python train.py --num_hidden_layers=14 --hidden_size=256 --n_experts=128 --experts_per_token=2 --d_expert=144 --d_shared_expert=192 --hidden_act="gelu" --moe_layers=[1, 2, 3, 4, 5, 6, 7, 8, 9, 10, 11, 12, 13] --router_score="sigmoid" --normalize_top_k=false --routed_scale=1.0 --balance_loss=0.0193 --balance_bias=false --init_std_router=0.0122 --lr_router=0.00122 --num_attention_heads=4 --num_key_value_heads=4 --head_dim=64 --vocab_size=8192 --norm="layernorm" --norm_place="pre" --norm_eps=1e-05 --positions="rope" --rope_theta=10000.0 --rope_fraction=0.25 --qk_norm=false --attn_scale=0.125 --tie_word_embeddings=false --parallel_block=true --init="normal" --init_std_qkv=0.0304 --init_std_o=0.00575 --init_std_up=0.0304 --init_std_down=0.00287 --optimizer="muon_variant" --learning_rate=0.00784 --lr_mult_o=2.0 --lr_mult_down=2.0 --beta1=0.93 --lr_head=0.00911 --max_grad_norm=2.0 --warmup_steps=200 --schedule="wsd" --decay_fraction=0.752 --decay_shape="linear" --final_lr_fraction=0.05 --batch_tokens=131072 --max_seq_len=256 --doc_mask=false --z_loss=0.0001 --train_tokens=793300000 --max_steps=6053 --dataset="wikipedia_en"
Below are experts of layer 5 (counted from 0) of a mixture-of-experts language model. Rows are named router (the router's row for the expert), up (a neuron's input weights, with its number), down (a neuron's output weights, with its number) and show model dimensions 0-127. Each number is 500 + 25 x the weight over its row's rms, rounded and kept within 0 to 999. Numbers have three digits each.
After each expert's rows: "gets" lists some tokens that make up at least twice as much of what it gets as of all text; "comes before" lists some tokens at least twice as common just after its tokens as in all text. This comes from a sample of Wikipedia text that the model never trained on. Tokens count by the router's weight.

# expert 117
router:485450494539499500500478485444535529522494520498467507494521494529518467481496514478516520525526515483468549502471510524488485478496501461487485491546508492548473468521498544474527474456499499500486489498526508536497491517482526457471518528486490481498486500501543517531491542516498473503509512456493491509492481503515543509474497478483529517497537548495473492472476503508551533444482
up0:516499503491530497473471485466516517496542481517476495511470517493487511484454528449516485503541476475488506523467487459518534507500463486471508487522480536497486490533504488507521507478477476465471471482536527503485565555488536479534506480511477518499487501515543501548461539510479452474549537510564472517487474520489583420480498462504498494494469497500552489477496447485502505512481
down0:443538466542521464474440540514484517467507493473512495479482486512504490528489511473511484497492525531513501475486504523484468503473483520514487489493520477478523487496484500512527473507521508479526509469461476538473492502505460492473444464521497464471506508545524507471502480529528481475525510503470489492500495514483540483488517517492520540499469540544515506509537476528480461481530
gets: " of", " Of", "of", "By"
comes before: " the", " a", " birth", " Representatives", " Historic", " his"

# expert 39
router:493473503518525483483503538565544511462445472466525549452505480535495490490495503512493495511513479520484506479494469483473482515489463502513540461484459545535512489476466518513509478519519471485487472526523481474497521469499512468526553497504505504509509457447507522529561465490545494474493453483491477502520514502529484529506515502515470499507488453469568521491494548442507536475454
up0:506509485488482531492507544507538529488486484487483485501533501563517536520493510488507444487460490463483484497509521527504531498521489494541471533526544519474476464475455510516538492514550523544503472517455470494499513492510531459503529455496450504538497453521492518452449471527508486482491508475489511520508528524512530480527538479477465480470482477518526479512507526471506500487501
down0:562488489491523549484478485507509476518522482476494485498513544447497516505515534518504494462504455519490467510491500450485498537511519467495510481458438493498503495465494494488514505495517501522521513508539515517490502503501523469515468479499488484532465537526492510488482472493464507491495469487522539473492498509491488546507455544519540529498488472527497491490500486507482516464476
gets: " Cup", " League", " Championship", " Award", " Awards", " Championships"
comes before: " |", " of", " for", " (", ":", ";"

# expert 30
router:510509504507419503504538468469497537493504506490489511485469470451529490488454498480484456505520518558515510463492478493469447500505471550537526497483459507510494512518485501566491494495537498493505514509497446500531528492477519460476561485487492530517517486441503514506488508509532501451509479516515482520470498518518502482520491491499484492480508493478469500470486492471564499500483
up0:506491495497495504510508473518526509520525495501468534516521503480521475516457479490466532503503504487499503475539513525502475482514476461508526506499464462513491527480512486526479490509486541556515502546495445505510555517465498564490534475445486499510502472424494548487509538537461516470488515483471517517493478506481472558497514484552510441502467538559494485492493538535500489507515
down0:494496500520547479460474492515486525526524518539458513439467461532513489470553520512461555496490468509478487516466467524484496489489527510538486502483496480527545507477545525505496486539501530505526511499467525452505517518495499507537509525546534490517462518513488510519555541469509453511487490546498497492492454460497493506465491513461480482451475501486483515517509518491481508496490
gets: " 1", " 2", " 3", " 5", " 4", " 7"
comes before: " |", ".", "–", ":", ",", " –"

# expert 38
router:512472560511490453470501504537538509472478498501512537512512498522518496464507492531505510504503540528520461533503508490477511492461484526485483489506485439498451515504508498464489494517508480478512458499547474492481504490472512489575495502478510527502499490521492504507485488501542454496451528463498502481553457513511522460522539498472510487558536483503523514528510476496477492475505
up0:518502480502502538493512505488463493523500536540473458528474488543490502503487485519497489513469535477480473542520510489501463463525494489532460478501466504501498507528556507456523463479450478521496516498446513528519528530480501495513518540495485512487485497524501505511481551483480452490563537526471491494527512549496512500528467484459528496491487493469533453467450475441482518513522
down0:497514470517518520510497508479521530519508486503490487495515540509493503548441525492535507499466491532516524467485489491472493494528549538531511432441513502496495488498489513516473478479512535512505525556454518461525472529481487449502502486545505462488534508516488483488541481507496538522526461513512500489466542518525485463502546505471509514505514495504479542514518517542481471561505
gets: " |", ";", "|", " following", " /", "  "
comes before: "\n", " 0", "  ", " 1", " 2", " 3"

# expert 56
router:486491523530481474488497544491543503513494457465481525495484492456488503484486493504518480515554537494480523466503489546483478482479491509564476512451485503533504536464514527515525509479496476511530461509525480486472541495481490485452494484481511527502503513451498524463578494461495493443496508524491508516525488521548525460523498490477504503521506494480486511483490478487549512547481
up0:499513483496469510497513470456546496511499460528433537469463522520505530510498465515511459494508533476464484462483483499522484486496500502549490464494507523553478556502530520488481494497509477494502479492497508442507492484512498473496521499521530530530540497522479521528538494544539520523543492523481523526501480517552544534490512477445484538467477502469441455465514512482549450498506
down0:471530536552545450489494509474540511530513494499503489511455521523491522505510480459456493508470502455496468501485501481525476489485516477473542477467511483478517486500470466523535474501484519495485501485469520511515506491540481501495503501478523509478492504486462458482490490526524492554548476485504486467493551503525506475513475519486506452478515488503546492493527506505506494495489
gets: ",", " |", " and", ";", ".", " ("
comes before: " —", "\n", "  ", " and", " -", " \""

# expert 55
router:501468549494435504480516517502483536513508460509520510479507476573523474493501534494483509498513513542522516462516454486488453521519489497510543432490458484511494557489499497475513499479529498516498488532528472494540542517485523518498509447491513503529497455456527500486483500478493480512517500540520494500510478496516496505478500501450478513519491494485465484442510509495503529541497
up0:518513541475508561510456585465513522534489515508482520503510540502465465466451505541493514524501476471513480537524464498465501508473436489534448490466467525523445476509434508519497491504486501490528493499520541505492546481505490521496492479499502513551491508466516475478491488473515512450514476465482556522499525494498482534494513504521490485483505493504445458489503531510532484499555
down0:565474473526494497500510449506487471524457460476508481494474502471503480505495473530502521498480482492559523526490500474522490504453489535478510517492513475550495493469453525491505511510527495495515505486493477496475477526468512475490509461462477533497507526496543494534506458456530550493465479496525490506496498501534479537495515497554539473530560527548463550518493509497476531521510
gets: "=", "\n\n", "Personal", "Species", "Scientific", " Interactive"
comes before: "=", "See", "In", "The", "History", "Personal"

# expert 62
router:514510533496494491450497529435467501497478520468534551463484478514499496517525515520523502492526489528475547472513479518500483533491473533495516524477525521504512500502453490515521479475490523522529495528489470486473518521525571522515561519434524491504488521525524527524519500464484491513502505482531518492498482522501510472528499510492502450483538494458490515497438477515501539508465
up0:503499523530492475511485518514502517496522514496557517515513518505541541550462516526451495509496466482499526493509452433475503536449468487484432502497482528488503508468510497539509503468516494506482498505545464535520498462499484488530475516490523477513491530501487474516499542518531463541497525532483511511511508525499512519484506480501465542493451509530515513497469492454490525519485
down0:477502500505537500509479466501439461471462519512463554508490459515517485486497506532514524458475515484478522549502459493509517499504505520512499493453523450444468487530467511540496498532479518485533509482514519488515454506483544531557486519520502501495523478528532506460474495529512486514496489530558511485508465501484490484543506466462511527493533488539485491515456497526494513470513
gets: "0", "2", "1", "3", "4", "5"
comes before: " |", "°", ")", "%", ".", ";"

# expert 126
router:463499525521484490523526518492516563459521501519555494495489489517486523472454490513459486528535478510513516493475474439503529463505481526510531508458481508457465500475518531495524510510487513481461474495538474483495518457481497491499557491458504502514506503524483496532522491528456492488497468480456520507509496531502510504546520501520524465483515482517528495503473521494588484492505
up0:465492501490520487514479419527453467484543508493468496494512504529513506495515465506496510499552505455493505500509502469506467489538504539514458473529520491530505499493498567518555465490473533506489504492501486534430482521516532505520468459477464472509501466488443498523507534466463465476487512505508522498524510520504478518537491507499504485517516469509517520489494478520513492495527
down0:496477516512510542481481535532513505523526491487495488500474472518512497521488534504484448473472462482488495482504524490487493521505512563495506489541543496494505500515529466503469457497572470505527493507480467458463490488466523453510533519525512473506477474504535479495464491535457530506515443498514491498515510536529479480488473534512515472508491520508490545486524531539542511483497
gets: " one", " two", " three", " some", " part", " four"
comes before: " of", " years", "-", " other", " months", "teen"

# expert 77
router:469455510485450507500542519517498537471505474485482505507466449529499474512491505502489497529508481472516472454462461509484508512474515506516513480501491487475437537470481516488515509490495491477491485524596468491455555497498486503513506464492494519556514459482546506468511494508471494460474468511507511513506495520532516472468504525447477507487554507490479506466513468475491506494436
up0:481491490492512462524503534468484476474506483507476537504494493498475520502480487468534516526521479445466482495497517501487490517461516519493534474458459519480558535468496516497550490474510482473496468512515510529520496521523513515501495493528464473573479512494485516485461525503515511477478538510501505525527511492463466515479502488493481507530516466519468483498523482470527489522534
down0:511512498502501516485450478506514499470482476501553531516541528518464506486493489493490480477522522491489491504492489508517543561529530466511540539464507509521466498482491496549451480494489470521525531524439521484487497538483508525516504493525528532503520459504471524516503518523450497472471493521501493468532490503492512435517516488495517531528502542493570524480485462515471487497488
gets: "\n\n", "\n", " Year", " Candidate", " %", " Pos"
comes before: "=", "The", "In", " |", "|", "On"

# expert 20
router:503517494487464488432491512521496524469529470524480540487473495525504506494489520491540504454501471492547515509498468486492476502503512497560562485489467473543498503514476474485526488525483478542484514504472512494468521517501530468499530529468505513497529480498519498483508517465514482475535541508460507521513493525491517510492500493457541498532498463501510505457508528452518513495495
up0:505487527535465510442516534519530506470501515520520505476494510493482458488505509488491501538524552466507540515509537482477514536522479540505529498524506522500482523487461504502510498471463520526478488538485482514495533525511544488505521540551477450482500458494521510500469484521441501520536512494480536521488494498499526521469511494498471471491491506525511472507532504495495512492473
down0:492432508504540500508535471505465492513479453537481445494475547514505532485508527512511513473543473552553494497479475533538461491517499527505501486494480509527535525499521485498534510511503518537529471517465532471488465541506547485487510506519466525494484496481493548505514476477529480476548511519521498510459526517517498492500513520525497478508517456490497508477484517469476477452483
gets: "–", " |", ".", ",", ")", ";"
comes before: "\n", "6", "\n\n", "3", "4", "1"

# expert 78
router:481531536468518484484522507503508532427515501498545476508497518529519532474444494555483495483461493523484467502463501524494512486491454501499487509492512505465486555494473514564493484475498524498511505510456490502478518505491529508489541487500492499467491501508537524482517531513482458475496521528503528531460497498496503500528520481512495436526496434509489477501497502456511525522499
up0:529490512465480486490488521515496533491505524480487494504488513587482556454460503534488464524508461494499501504491486488468463538499507504497567453496534488537498512506525503470509463514511499513481541483469461496475499504496535526487480471517483449505491507489557550546526495488523510444481449485446511506505471552450489510578520530466493521497494504493482500524496538505492506497482
down0:481536514503538520509467497476490477491516494520478483502501477519533507493541515507491480481465464514455515508506448493493529478528504507459498469512498508506513485493498477456524520506473535480491504471485512516489510498530455495508494486498520554508500472455488506520534460493520509539447507534491476460480521463525496512505492536518494502488512457531507477442484503501524496486537
gets: "r", " time", " years", " year", "er", " day"
comes before: ",", ".", " of", " in", " later", " and"

# expert 70
router:468505550492488474479482535511496506485498499506513530457509503487532500477472539542488450536540539559451500478459479480491564514475496546492475494529502493516528483490450548483496473496488510555512481492491493497525511522472520466536487477493517516514508433533537514464494478476468494472482516495489483502506454510496490541514505528471495487509513524499517500483481506511532537515463
up0:478529489493523488504509512485490471525489483489494529475474446542559510472534518482498480529494418492507479493529508477489519509458535461525483534543530490534506500478486450465509524530494510506536504476519546534536466487507500517503472524497486503490521495442504552499475519551505510489562514500465484495477548503519495497511490499497499522493490513530485517487487504515547525486504
down0:500512533511505508502542505541540548502465537528504492462546516529463496500523539477479473461484514521523540517500502521481499467473470491523510486463492510484527490457482500473499495524450489545502491487518481514493490566487523467466505482506479469485469506487476505484545513475497461524525450489470486492554555467508447522511534488514505527489490526481482479512482551486471506492488
gets: "19", "18", "00", "10", "17", "16"
comes before: " |", ")", "–", "%", "0", "8"

# expert 89
router:495485471481518507502568535519511542501466492447520496478501502518493470462462495498509485489528506526539565462442468488491510489497526495550512504495481488471491485480456522514510489509488501538542470528544463532473512496489517471513487476510487480482516474542499513466451516508492523446482455489476477517495470504546501526526498526449475448511489468496525518486467493521521515509468
up0:526495511483477511503492522471494476489478504507486501550501515571534475484495489561492498463478528530469498503519531468492497487492512499530547496523486494486528544505502490502500507510496501525478511460513475509494445510505536500527461513509519550490524469503497507456505498459493500495497482537468487476496482510549435480530482546506513521512506510493510502497506510476491480522528
down0:474499498554484487491506493502491507469513478504505488534527574529462505567473496523491507486486504480517525533523536466499543485490540495518514506490463508492515517485507502488512472510514528515501506480461525471497492494502464515502550494493495498462528514492499477469505486518528492501508470527478462470498483473509437506532504489531460518532536498558499505478526463477530475542499
gets: " University", " City", " State", " government", " Party", " Minister"
comes before: " of", ",", ".", " (", " in", " for"